From a checkpoint of a small mixture-of-experts model trained on Wikipedia: 9 layers, 48 experts in each of 7 layers.
Below are experts of layer 2 (counted from 0) of a mixture-of-experts language model. Rows are named router (the router's row for the expert), up (a neuron's input weights, with its number), down (a neuron's output weights, with its number) and show model dimensions 96-191. Each number is 128 + 24 x the weight over its row's rms, rounded and kept within 0 to 255. Numbers have three digits each.
After each expert's rows: a language model's description of what the expert responds to; "comes before" lists some tokens at least twice as common just after its tokens as in all text. This comes from a sample of Wikipedia text that the model never trained on. Tokens count by the router's weight.

# expert 23
router:133118127134138126144129127121129121119085135162165143123096128106127100130119146125059131091143176143142123099120119131117149136138112139160119119125076119116121158131121129106138187131131152155118127122090117165152112132120123100140148120111133123135159133117137115162141132135113093114
up0:141156152142201127119086133117105132174106121105148077130120144118116159124117101128117148129177146092170149133115130135144166155170129091130111121149112150160156146160115180157127181162116143101152114130128116106109122148094124137143109075163089114167131102154143139164134116125129125129
down0:138097114096162106152109099163134126121113144103120147111158100192182093156121141122163127114087166141095137149164136171124091172105160088139109151150113112106158140120153091165124119128140098126111131099154091109184156103153110147143089125144130090113105163128135158141113119140159148157
up1:145112140101134129104144130113105122097171167118126076152126135128165144113142132128139128099172147109086132157113101140114091136130097167131091153135156130140135107127104124127126146127096058164110118125115128073124134176125082162140140100153107135093117166151147135101110129098118134168
down1:115139126136114132126112144128129100135144123158156154151127150138125141101122141118129144166114144171158083151131141137167119124131135134169127158135100092106186160131157104128124146141145153158130118080128105132127141119095212124133092082114139150151131124139102117162132152131132142158
What it handles: Function words, copula. Clause-level function words, mostly was, as, that, which, be, he, it, following a subject or ending a clause.
comes before: " a", " was", " the", " he", " is", " also"

# expert 28
router:144145119134131149134114182130148144127148158127149140105098118139158112133160168101118143089104192174129110135112154130169145125121170123119107117165108116148153115128122124114136153123107146121112152140098111165127108134134118166151115141122144121124131149081126152095109086169110141098
up0:157127123099140111128120128114140153075083109141132070101134136155103106085136134124078112118118128115179119136124116117069172097134129135097140129115099116133160137115086138134136118145127136116126138092073144119116121129168149126129169096112171086154111145135146110142133117164147145128
down0:148093126117090100123126106145136132126106151117149106137116123139109135160087105124107159129121137135127146151118147133102113101103169172121139108114140101141098136157122143082129106093130123123157114122119133166126074154147148103138107146161149120118158110173148141116156115131148135124
up1:104152148109140153119081095142121101143147134095123102156085140101155128137159154117173111110140099127135155138164106134127136068131088096159131118158097164111132170125108145124129109107104100107154110145138125078109175151111134102134146153118131097172085119114137135162102157157130116098
down1:085103123116141142176092056138113111179130156169126095155116098154120139141131149174108074107140125116105132115144129147101175128107131102122141140137157137187202155139119136124124129107128107101118091165126127138149082136114149144132153086120156153142166122148109159161141124130127091117
What it handles: Plural nouns, they. Plural endings and plural nouns like ingredients, inhabitants, years, people, members, plus pronouns they, there, those.
comes before: " of", " and", " in", " were", " are", " to"

# expert 44
router:128149125151124171130174103127162152134134120135123147108089119093135139147101129113147110100144117165150118119152123099206110153150150131157106108167103136126140079104143160137135115165137123098110135138140147092123126084144178108132165121119141143144131157090066133100132154119150141145
up0:096149068106130156142168106102129107144105099148147089119133125120111124146127144147164070128158111096104121135179172113136142115121161162148111158166156159133119135167078151153128128117120153160084093137139128149166157151130115124129149115135129117137144163143083112118145059128155152112
down0:162132135096124132118110097122108133105130084203150074131138093092105148148149129154092100135099145121158087146138146134111087103144099141098120156079159117171140159135093171133072124112170111135122141135121152132153147147169135186098121127146140117107127100099117142101162102114139106121
up1:178127123130106132153131132133114154156075147157138127129087104160122117131138092111125152154141095149084160149113191162118133149145072111159163139111126113101120114124144139088120133111144115152138108127058110101131098088140110128116114099134156101091148118121200073129115108144136113109
down1:105132161135168085131137089130124120121118130121136117127125125078095153113119139076089116103135124071148115154110146142156143148122141118082153128155143132126183117158132116109131138104169130091102132138113201130186134122108140120113113088134084100060174100129129128129162122137187152128
What it handles: Section heading markup. Wiki heading markers == and === and the words inside headings, like See also, Polling, Career statistics, Votes.
comes before: "\n", " ==", "==", " also==", "===", "s=="

# expert 35
router:161128114103173111094117111100161162093116148132133168122117121108123101117147140083144124102171144123114150101152110128147110137093124177151116084115134095076149116118105154146141127104134130109142121135153169107118133139121139148111139119127121112110121153168177133099127079148123101116
up0:142124138124112102095104141140139142131124145098165178128106138115152115160111106156156132077084165118095181124113147108100156134137145167128068120143111159108123142096126171134128146129126098105119122124123091131129114126116143142131160101109110138183128167139111111119155124149141089140
down0:099138123092154140158126087124110134152144123145101134124133122101136116118100109100091127136093129136168121145114109107133115116131101134127168096127150123156131114161096106107119134154092134144103119126126131110138124166124159137136122132144130121109155103104159159180115094100103188119
up1:152180119157141137140128106106116124127144151146113118119125121144109109120128132124136123146191127119075143137129137146139121118104095084101124141119073128153105110061108112124151097124126081138107107145146087160065129115105083102141150141126119140143108122108120172107127123159130148124
down1:130142103165088145143158174110170144113122083144145157129120154135131140143108119153147139071142129092122131128151097129136163151084138141137096097099117168110125106155168123103151135093125118126130169153171166133131091099191114150124115148112125093095115144108161141127099157137100159150
What it handles: Main event verbs. Past-tense or base action verbs following a subject or auxiliary in biographical or event narration, as in released, won, filed, ruled.
comes before: " to", " by", " in", " the", " a", " on"

# expert 45
router:118099114110129128122168194126071109117110093121116137143124123123113113111163148155131111115128142130135122090121130118164098111130090111121090145146103171117154101136136147169128170115120154106079221135123125107119122131121137095146118130098124146141134142099161176070116095161105155119
up0:131128157134124133145084140108125152146124165135128085125113104151117144163161142080129176067090118145131089113141140122138137171131129130158146114087112160114129151097121136148119176100138122119176126114119123148132097121131153097095109095112158137107105112167106134130135144113131105129
down0:142091142119084109096104144114155098103147168141131139120149131137131181143147154173138148103127145125139095112144130123137108128140148120136115067158099110123162179121143150137145124120125112079089152120153098131099114159176156100081140122108089141120131104156118128176139154112146147115
up1:138143098115179134082142131157125091131133111072093124097103118153156141134130139145149123144132106140126132160137086123122150115099160134119161146090140166146163148116123151129136140124098081145146147124130140153129091112146123116124155161115125115139100131155103137140130102108101099129
down1:134152101157076139068086123159120132133122116107157134140170122144090079152119141113103107139131120100130136123111159147096139079121120080127158122132102148129089128150111122152150129129159085123146125105115120123121108186094097140102125127110150121116141173192123157120129057098129157071
What it handles: Line breaks. Newline tokens ending table rows, headings, list items and paragraphs, especially in tables and section transitions.
comes before: "|", "\n", "-", "The", "In", "=="

# expert 8
router:129133119100123120123138151141093151132142129184134159143108126134112150096111140125091102106129175115121117135115132114116090131137106170148139140142080100086147086130137134112131160188106138135117180134118157170140113137132114109135136124113134129112153141118141111070148099156082133124
up0:134114070139132137073137145143139170116144137097112154109131129119118141098099064155150138167111119094109114134140164055099138124144169126128107140135171143092146115078110123142129123182109115128113107096124155108108145130120117158096199139125136133137118104112140137158130144126137118095
down0:161106175161153174127134119133177140151119090167150097101162134128175088128158141115106144099122167123158122151120061163126123100123131111132121118140150145142105139151138134118103096128160160084105117136102155125141137126132107102140137135096123104128107113141121159144166116135143117112
up1:121155116100132076135152144088138117143139089150138151111119106154191119128119122106101140132148181121173136155133116164099130112105104138068222134103139106113128106109105141139137176128113176107114114101164135123147141137140106099131115126133129130134118157152099134128117119104120121131
down1:142105126126122129167151119185094151116157129114109106143118125121149120140102085160116146107111067127100129127111125082156140108122115154152080127147064117113110141118107092098111139118128082093120126159137135140177144115118115125119097106096145145150167105085133118101126149153125083083
What it handles: Line and sentence ends. Line breaks ending table rows or list items, and word-final periods closing sentences, such as series., education., photographs.
comes before: "\n", "|", " The", " He", " In", " It"

# expert 47
router:145147112111130164132167134137164102131132124131133112112118136152149168159086150126125200101149123141148158078118122146149147141102174150158112078138131126109098078135124134153137174112120110170100134124156118125134131074134129145132160135112141135147126099111095109131108094152109169111
up0:171136119108139136125108104113107136143126137132103129130116119125186116121161108129154124177117125165129103137138151135126116159117162142137141118134131151148135100152136125156124110126108168104114093117101124118189119128133126085141119147139099159099144136117095140131176139146120083134
down0:135131107145144080113120110138174152123131136141126109137141123113142099149118121141159110098139102123078170135134107158141123122135140093132125134134109124117110115132149104146122164134173093110104118098174146130148102136146086165101164135152152128117116161135143121084145081103105143105
up1:135141134128148132110128097174122111102151121068138097120147086149101107066163134105143130154122132147130177168136122119107137127068158155168117129144133144186140127146148125109130084112109118151121160130104130120138123139129099140100172170139119127102150167131119121122133148125105138114
down1:115109134141106102136115121147140103121136145130136143160082120113165174120100134116145079159118154117129111137142127133143086109137114136142139123114150173160110154145104143170168165131125087134082105161169137113145123141131089109142085144085120131098154135106122104145107129145121137149
What it handles: Digits in tables. Digits and digit pieces inside numbers in tables, election results, coordinates and scores, as in 4,533, 54.46%, 0–0.
comes before: " |", "″N", " m", "4", "5", "8"

# expert 37
router:135121113094144153168118130118103144131103147153137107160107130128140110138155148145116135144138133137109155099162126106156073087100114120106122101166065179073123176130133159132117143114084132113102150136109147127133130132114118132125153132111152130147175135143128127137094115118130132121
up0:145083168182142128099075133171157147135115109116152117150077138126118169148134127109142088142115124161132163160136133127118114184117126166104092094159155119138110114160133105107126122163152117133090157120113146079104111079128114139119146144162123159124145172098115152149108132136148041143
down0:116101175152126144164150121115147155087152108098152146093122094141130114154067150167131118126098132123110129175118160070121149122145145146098144116146112124105086111127140085141092137118090157174098132120165087102123145160133104143158135140145148161178125164081131107073148140140139104126
up1:158109103179097119141129122145122124151110133125121150145131138119159106130085127157132142133116052142160162100113143156133133141135125131092090104103111163132154141112120154151117122181135169181109089104136131179097123092143155102085107104121091142097136114142129129116090120138130142100
down1:103113177096141143094107135118107137101139132134128155084114128163137136110146123117141109131153180120145111149109097127121125133087133146121145132165164131089121137140162096125140113069132156087172143145144139111197115098107165150096112150129127114138159105098115101126148161141127116143
What it handles: Prepositions. Prepositions after verbs or nouns, mostly in, on, at, plus from, during, between, across, against.
comes before: " the", " a", " his", " this", " their", " July"

# expert 25
router:147090098112159144109120118104077154124140148111120109132145131157155127112086124161130108138120147128113149149151122108174113134079122128132136102190090167102142091107135132154135122135090119123107139142165128089131134148129131118152123168133117140120174115071104106156123148119117128111
up0:136103088120139155143144159141143136140119143134086110119090142133124111137149128115116108084123161163127109167148101113118122145167142150185158132140148118110149132112138107110114117135132102119116130121178118099150109133155105165148118163111142128142131085173129116132138085141112164106
down0:143163116116125098114132086115104090102137178138144132138135117130128175120070191127099120128114148109107138122153115163079163099110107216113110117160135104105102164132124133112141109127143129081111085112114120160171140123106128134126117157104183094129120107143142127177143177134131114134
up1:107111117074140115135107131151123164094125090126119122140145124141112109102103123134156105110136141131125138103119095141150145174138149105140085131127111117143163141120167105154141155156120100135148129168118110179124097138084132128142109109131135165102131139124075109123147094066124135051
down1:160117137120182098113131129147120092109116107082109094136126155137104156151159128114112092099118135107130130113134161155164128100135094125141148111141173113118136136110106163132171114089110147089170150124127146143160099123135098125111144133156153120130107223104174138077124114124104107116
What it handles: Capitalized name words. Capitalized words inside titles, place and award names in tables and lists, such as Street, Road, Park, Battle, Best, Cross.
comes before: " |", "\"", ",", ".", "s", ":"

# expert 6
router:145149127101146127122184142166154167152084183100155131095118141154132147126117131110116130102141129136133135085123108122151099116125149162148115093143113164098092138115131143138132190152112130148111120123143110119155129145116115144145152128130129150099137104135127112135149117128137110096
up0:182107131125139117136109137103121136179139160078175117086131130129152133147120106188144084165166168118119130158124125103152131118130144112099135146150147098126127115120122134168109197156132160111099137134140134157162134130123104135119092119123114143116159142144112110071140137151111120176
down0:112128083121145095136112141137137112141146078120125143149099100177117081152140151134100147097111098124165122114109147138166136160099123145141135180131131150155122169130132155132141149121101153145169143130153101153149149155106203132090108095137115141120136123131102119126139119128122128132
up1:098133093086113123130136128129075146110166163162125138088113154161146076156131145128109126114143075136140149135163128123118132144162102094130143078127133104121172096144133063086129135118109137139079139116133160091128151134132114155107121129083163117153147111129125110132096141153122112121
down1:129102116155134152127081148138115137088126133149127160122095111112132128121116177129149116117136103155074146155128089128140106099112057074153137113122128136083126091130176150084100162161150116131103126134113120092128108140176112163122167106101094127137125092159130131153131126158158116061
What it handles: Table separators and semicolons. Pipe separators, dashes and semicolon-ended cells in tables and statistic lists, such as 3;, —;, Ret;, and |.
comes before: " |", "\n", " 0;", " —;", " 0", " 2;"

# expert 42
router:112076127118127174118125129181167124216169155128161116129118123133132104073187119160127109108079169144128111154133125139127143094100135127158109146153125124131164117126117138174135109130127134072109155120107101111123111094130112104131110167093142114118098091072133138147186124139167132124
up0:099145150136129135143159100179127116177108170125148123091140085156119116113117134074122127136102117155136125133087091140126114107159143163158114096111161146122106141104126112079135132135092105128156105096152134120122123112128141093122174112109110137139116098129082127104117154091082090097
down0:109103097114142186152097118118101149111092114122117096159106102196129103112152144125099136121119125152096126116113179137142096117131170086131135135104125132096106136118111189105120143116123148121166141082114135157088120138154123110126098143151168072127130114074135127138157156172160147147
up1:158150101115154184101167123146149095143138147152092155150088153148111137096165135159106145159102126143126139132114129168099114094114089148126148112154105124137135120149117084175117084138123145132118121138108143127086131152119078153102116156183122104156153097153125130131131116132105114146
down1:103143119136112092142117092169113143129125121098147130163159208119138121098172086119137088123103165128107130117104101162156132105098140136126140112099162114130124170139174126099124130135103117129116136110133147163119108102110124145057146115163138137130161104133108113141111118088122097111
What it handles: Nouns for groups and roles. Head nouns for organizations, places and roles after the or a, often followed by of, such as area, station, Party, family.
comes before: " of", " in", " was", " and", " is", " for"

# expert 2
router:130143120103151145143165155133133145144159116092156135081083106147123128089146150143096134119129172151151160168106127137128135164116111109116102098198115132106144092109126111114134117111118149155104158124108164112142110126130133110127117114096136126120143117130089128133168095133088120126
up0:116131152119157091117114122111113123117116130104147153101076140160078092144113153123107154098129115127154112127089122136122132107109056109146139120128142168120123078162143133110120108140097143139132111121142119094111151122146175105143110147099165157094106123157125129109161138168122145128
down0:136123132149088165096166141111117128131132163118087132121120115139102118096177153124138129109137134129186115133117143124142186137105097122155088133114142143114159147121093137150147162083129136111129123132159169192110115126126096148101083153083136147113113190122094105143168152093139124151
up1:159097117098154094161164129147124081126125140109166122112177112112117163102127137133092169153111132140114115110089136146183126143146137109177144142124094096113144132141139152165123146130119121167126132099120143149144110148129148132101139129125123143105093121115101106113146155088143096105
down1:151130142138092098130112141162171136123096116099104048121134111135140153151129125114145155141117115133127146142116129126147104102136140109059113129109156113152143125087178129093101132100146110175122108128119162076167124090186105135126155122150111147149081121126129096127127122104118156127
What it handles: Common nouns after determiners. Everyday common nouns and pronouns after articles or possessives, often before of, such as time, place, part, her, his.
comes before: " of", " to", " in", "s.", " for", " with"

# expert 31
router:177151124112109132138117227129111102133104142136149112094113128105167133124125150119086146164114101129152137100123115139113107162103103131122145148134078092063102090083145156115133132137122099103107143119128129161145116123135092152132143109131114133130155136122130075168099154120104119125
up0:134103133115157111176147156122139089122124153080112131138113102129144121143108168113150122151134152098138152164060124126166113144133119148146129132171120134152132139165119119104139125090103162109078155132119141132166154125115074124149135088118080158165121169156098131087129106107134175101
down0:141155123154153141106100174141130087138150139154118118086142110116175125113149107138114123121064167142112100140141094092143095098124137147090098127120124135136155122168113127141140119154138091140154142105128125103053108147146131147116134122114128125128107107127115120107150161128111103136
up1:128153121136152152128090158131132142122113105139123074168146122095122094137132089174112133161137097153135127081131108152126136091129144142121121134094099142125149171089148125156137137110159080159138092129106109137088149155131178123118102118126134112111066131128156116159121112110120143032
down1:113094126128169132150203097128099112123150151152098136085076125178129151082125094101119126074152139126128118136137118118154138145088109122117153115123149096131112131109124156081126135172098101126085134129136145095124134133134106154144120148113096142140191136103135150103133129147129130112
What it handles: Prepositions after verbs. Prepositions and temporal conjunctions after a verb or noun, such as for, by, from, with, after, into, until.
comes before: " the", " a", " his", " its", " an", " their"

# expert 24
router:148141121098132146137152117147166165136128151116127123112127137155138125160105151131086159173124143129089143152137145123089122123118159134132112108138122144120111083121121174131124124123133117137124106134108168169151111104136096120144130154113146124132087130184153090172177106115137110132
up0:125117172131119149127129153158113143097145179160126092128084157095116091110143094136108124125162124114133134122129128122111124117137127117170084160146078124084144103115167124159117155098132159115150092169097126126150089098097121132116144138100110130176134087170142120121139147102172103097
down0:122172081154154146143166102127161113131146170146109148106138112127103154153120139131133123136136096102145147147166128108161131172085116140171133100145077126135161139128109103161102159159123133168133081130123110087125093124097124115120140076101150073105124106096127129130157167145152117137
up1:113165102157135174105123157137111140123125138102182121125144148108157110111083150128160142145120111175141138156159116144133140124127147082128095139122119128171101126099102126119140164105121131144151175111136156114113103122144113127171115125103137107110108121138154161142129096129109137142
down1:123096112136094141099142148143144145151179099124138075124156128148127147117115107100130115117109103166121124135120131116100148161114142152154112154120092147122127121117169106143113123147125132135139115117121145124105138111104106148123134103128108085133132117173135133128079095159120151127
What it handles: Infobox line breaks. Line breaks, dashes and bullets in infoboxes and lists, plus area units such as sq mi, /km^{2}, (0), Density:.
comes before: "-", "\n", "=", "|", " •", " (0)"

# expert 5
router:123152121118141155132159100173131131132115183106131139074111137117139118135108129117071115106134109134113144089085123105157126158113106136157147133115091184068172163119121153144131185122122109146122121126127168081143098125131117126121176120108129144108173132146132159128169120143126046109
up0:143097082154076143125103134098149121122180132116135165118108129132122171153145098127117121101088153149139111133133157133179116120076157160164163085123117137088114185144121125116125148143119100103095109123152106112134135159134127148150122140123120105090171104115107100103091085121146130153
down0:145140145148150120119140095144139121117086148104121162126126160127167098152119111165166083104118111134169110125126126114124119172114092132161140164126091090119141113115106152087126101134106150144188104154134123137142144130109143188153125135100107101125132139102158173126183106105133134163
up1:129144088115131122124150155148113083128136118133110169097119121136122133103107143142099142132124179127117135165114138116153091110140161090163128111150161142106147144090110158115123121155090115107108127119150169130139159174125113111112151116110082121096145150142096102141128105130123173164
down1:149095113173169151128097134127139101073109123120114113113100163137120146150115105164140119146186110129097167133147165093092103185128128134125132096121090077141142131157134121072131149149156144133144104113108173110150135165146135118149143141140156119111133102100171156071147104136107126172
What it handles: Mid-row table pipes, semicolons. Pipe separators inside or at the end of table rows, plus semicolons after scores in result lists like 0–1;, —;, 1R;.
comes before: "\n", " ", " 0", " —", " 1", " 2"

# expert 43
router:129095096098145159153129187170141149159107131153168085104111126135096157108131177118132157138155113167175139147080113127159120156106160147119114105116138123126097176147132168128126142138116107100091113130101116145113096079125091130130145150127132123111120121160172139120142086140139151130
up0:147168093137140153130097126124141135141079166116095142060169142060095134129119130127142187121128162140131160177120085133128108150118137174133153157087148143143130099115122129094126148141123134166108111110156160125113157156112134128126120138132137119111159120161098180127106116178158139146
down0:172074133123120142134137148149134082136118143140122108119097175102146162137102135122114112121175085135113098112142137135107136124105146159103144110139118120162111112105148168151176135142137110171140163119172106098164147138114138118127145150148143165165135147145103133087171102129127121131
up1:112114108107112139098103093117130108140099133161117163111121159077201166148107162130129097136121137083116092143135146109098123115081108144146118090111101130134102142115143086131138113114121144127109100136119134094100124125166130090160150157143163156134135141103107102116126129127138055150
down1:097122100124155131125108134149145135146134105165131178133059156127143154132124096120135104106074121140102087113151124116189109109126120157162091168085109133116160098111095092119147116155160194131160109064137140123125146152114125148148137130139105100146161132133116154113068129131140120111
What it handles: Closing marks, sports nouns. Closing parentheses and quotation marks ending titles or citations, plus sports words like season, Cup, team, football, band.
comes before: " |", "\n", " and", " is", " in", " was"

# expert 7
router:132089106136156135149126167165117127175110151182140097140116112116094094119143140119070169102141170185132136136100107124102114107112148161116091130117118100126089131120136146081145137157120147120101170130125139171136128155099136198150136117141134133093117137093136133119098090165114137125
up0:144153139157165106127149117115134156136130157138124115117134133118126135126164108073140127099114174131117156112150111114106100132156133102102124141111102140099157111163118122115108117123104125081154119146120101121088127149106126121167101090115166119111115187141120152120114164116126106110
down0:131110082159102147127111098120160130114167111147140109130122091120101161129159131156105125138178096120122152136139133126131123142137126142163125144134139151130090120113099112099131124109154119100125118130111128104145111140134100136144111112105131099152150154116115113150166177139127106131
up1:152139152128136151119167156151162125125103091142135157121145147142125087156164124142105096141164132126133120157161140166102128110184132140129122144107175162135075111085126129134118137159128151105098204146098134155111129118123139119115144091151152140107134135099093119098068069103125159122
down1:114123103136092107127105095124111098131151138136149142103088157124168148132084118126180136101121085172138110117150147122143093177126100089116137109145082140140160113115131115128187162121141110143123152131151086122141092158174119147143159184116137140120148116104106117120180168149149104117
What it handles: Word-final commas. Commas, usually fused to the preceding word piece or number, ending a clause or list item, as in 18, households, Beach,.
comes before: " and", " but", " which", " he", " including", " with"

# expert 14
router:134126108108130121123143123156100108145090148097160120113124113138128093121126116135110160143115157140140160074098070143111119120134139129116114095136080134108130041120131129150122135153124105141120138132103154121144110144138127133118128111103139134085104102142111118111137106116105121111
up0:109118157047138121130130118150170189139142153114104108111103124154136128148170125149121153126141124123076101152141112133114127127117183133128100168130120125191141133118164133126139118130136148135126108150144133177121093137139105098178134149135130146102140085142107095104134095090146116129
down0:107146145100090135165101142123125140107138127155116157118140142120130107128077111106166135103141118114153103139116115109092073170138121166138123127119145118196135127146103171110130072121096119104155158117119167107106097137102118170130180165095115135139152121131130111168144094117133125136
up1:111115081117172097140157128128102157103154118111175149115128136120093120118176110132168157151123095063105102105106161129153114109114182155138089102122123110132121125182099159180132164130077119138109131146106131139163126138107127175128149151125121127141144152122117074116145107115133130123
down1:143105139104107129095119144132159123127140153120150179120128116111124110170092118136131098140152137110133087132103110109148138177157124162153099110089092103113128097129177129102129114147139131162142175097139122134107154126111162089116136108166114137173113153174107125101132167149158127121
What it handles: Standalone numbers. Whole numbers and years standing alone in tables, dates and statistics, such as 5, 38, 2005, 20.
comes before: " |", " –", "°", " (aged", ".0", " August"

# expert 17
router:122134112107109148073155134117161137145108146145103169140128115107155110093154165128105115112159123136113138073108123098173137149119143115123116069109115142102102119149120131177122147099110116129146103124153178160139120099115134161114133162142138134092120130105093127133189126158085123110
up0:136109099113130157148149111135146149123090113122128145123115121172099126157177116090130129109132150160140141103159084166150078124124139089143112126092119136112163124156156080177129128169146152142101120127118150098112140112136120122177159126167130189169141140138101151132154156156132148105
down0:133180095130170124049140115148131148135160138144110156121132146117104116168087110129106100077139116146093065103118109120097084146132148130085103161117143135111117106117126104128104115102174166097105139128105121124113184130177145152135110111134123137122134175182162140095160118108086114111
up1:135138137113147173136145117172061108128132108145109150142131127117131100097110145071102129108127127112165112122110134174087126134155145104092136149118105182167099134146164134151115134131160144120098121128157147128131128114147126129133184136101091097172176137147116104119078110146141131143
down1:129141136134122098114109106134141147171106150142141170147077127111135142116138133154158115137164100136107125155112124131169123154119120157157099142140146077123153143105120104130149100120110132148113135151117112126160105134071127163091122148124131112119082116095135116144166156128153119129
What it handles: "Of" and linking verbs. The word of after nouns like part, member, son, plus copulas is, was, are, has, and = in definitions.
comes before: " the", " a", " an", " been", " his", " also"

# expert 36
router:122132131111127125156133184109115151163139144184154116112094106118104115099131164133095113114155182152131115112138130102113092143131117160133122145166132109131086117133141125106132130165087136152119179124146113143138130115136102126132140145149122140125144113064133112074098129129108105106
up0:138115147141142148141128103109181139128119140159110169123162113164117111084142114203110089117073145109127147121126096121179119145073111110115125120147125097168136095168148145108126136135143138174096156129091156170119164129102136164131116133121112159128129132157100147161127162139104122117
down0:124130143153105147128143181138101108131124131101130102135108137166155147168096131127140150103136099125143123154098112143129138144173110137137131159123132157100132146132183139189099082120080141102145118047117146095123103073179109136115130124098149131108101127134140110112131133125180102108
up1:123129144084074147091146134157161162121140151085107143092110134094073131107135127104097067141155124135130137103172140050181133153134077118115125105126122111113090116131159111101123159136137150132127150108154124111141117161146079134140114126120118135163117106127139096122121126134100098129
down1:093138140159098141129154117160132147127124110178162134150144081131183120157152078129121126159164106133180121125147129112088088123119091188104122117097146149142136133123152134098118086123141173148101157127101114132110102106181131183146122121185131106110108139180186113112108123147137189106
What it handles: Sentence-final punctuation. Periods, colons and semicolons closing sentences or abbreviations in prose, such as Siam., 2015., roles:, Nov.
comes before: "\n", " The", " He", " In", " It", " This"

# expert 20
router:112151131127165161128146129169143146165168172169156110136070125145189136115150110147142136124122141144150119128092131139157139111129096117162128137145120138150158124105117121122125117220111151113102138142124136074138122108141148160127105152128125133103118137101119155148095128163112122122
up0:162137142146138159134135137151106102149127141098111102177111147163106139125100084153108111092155115139118131155129139158142128062134140113161142116150114148142128091057115143145132138115095119095132143103109089150130121121124166134143116091143105155112109129129082151129104120135141154079
down0:107120145152133119101107129143152146196138144112132137126113138132137124128115119147054090123120130143145115109138126154121166135147130133122121136140110123128143133127124127129124143107161118136128126103109156144138134119154154159166164101108160138177156149123132152106157125094112133136
up1:148149151087107185163115088083133096127119129155122116125139129155148141134128145118107140136111115117156110137108143143106151123123083126145134106147141115167107143113100131178131128094098099155119153077098096097151109095129149133126142101110147126068091154114135100175150101161111155128
down1:147139128140107133171130137122148105172169133124122133141146120154127177108135131138133128139119136090139144097111124150141132179156134061152087153152111135177124132150155174141135152122117097149163105122117152116154099171160116133108117127069115101123150109167145127110147127120137126120
What it handles: Field and domain nouns. Nouns and adjectives naming fields or sectors, often after of, for or studied: law, music, football, research, political.
comes before: " and", " of", " in", ".", ",", "s."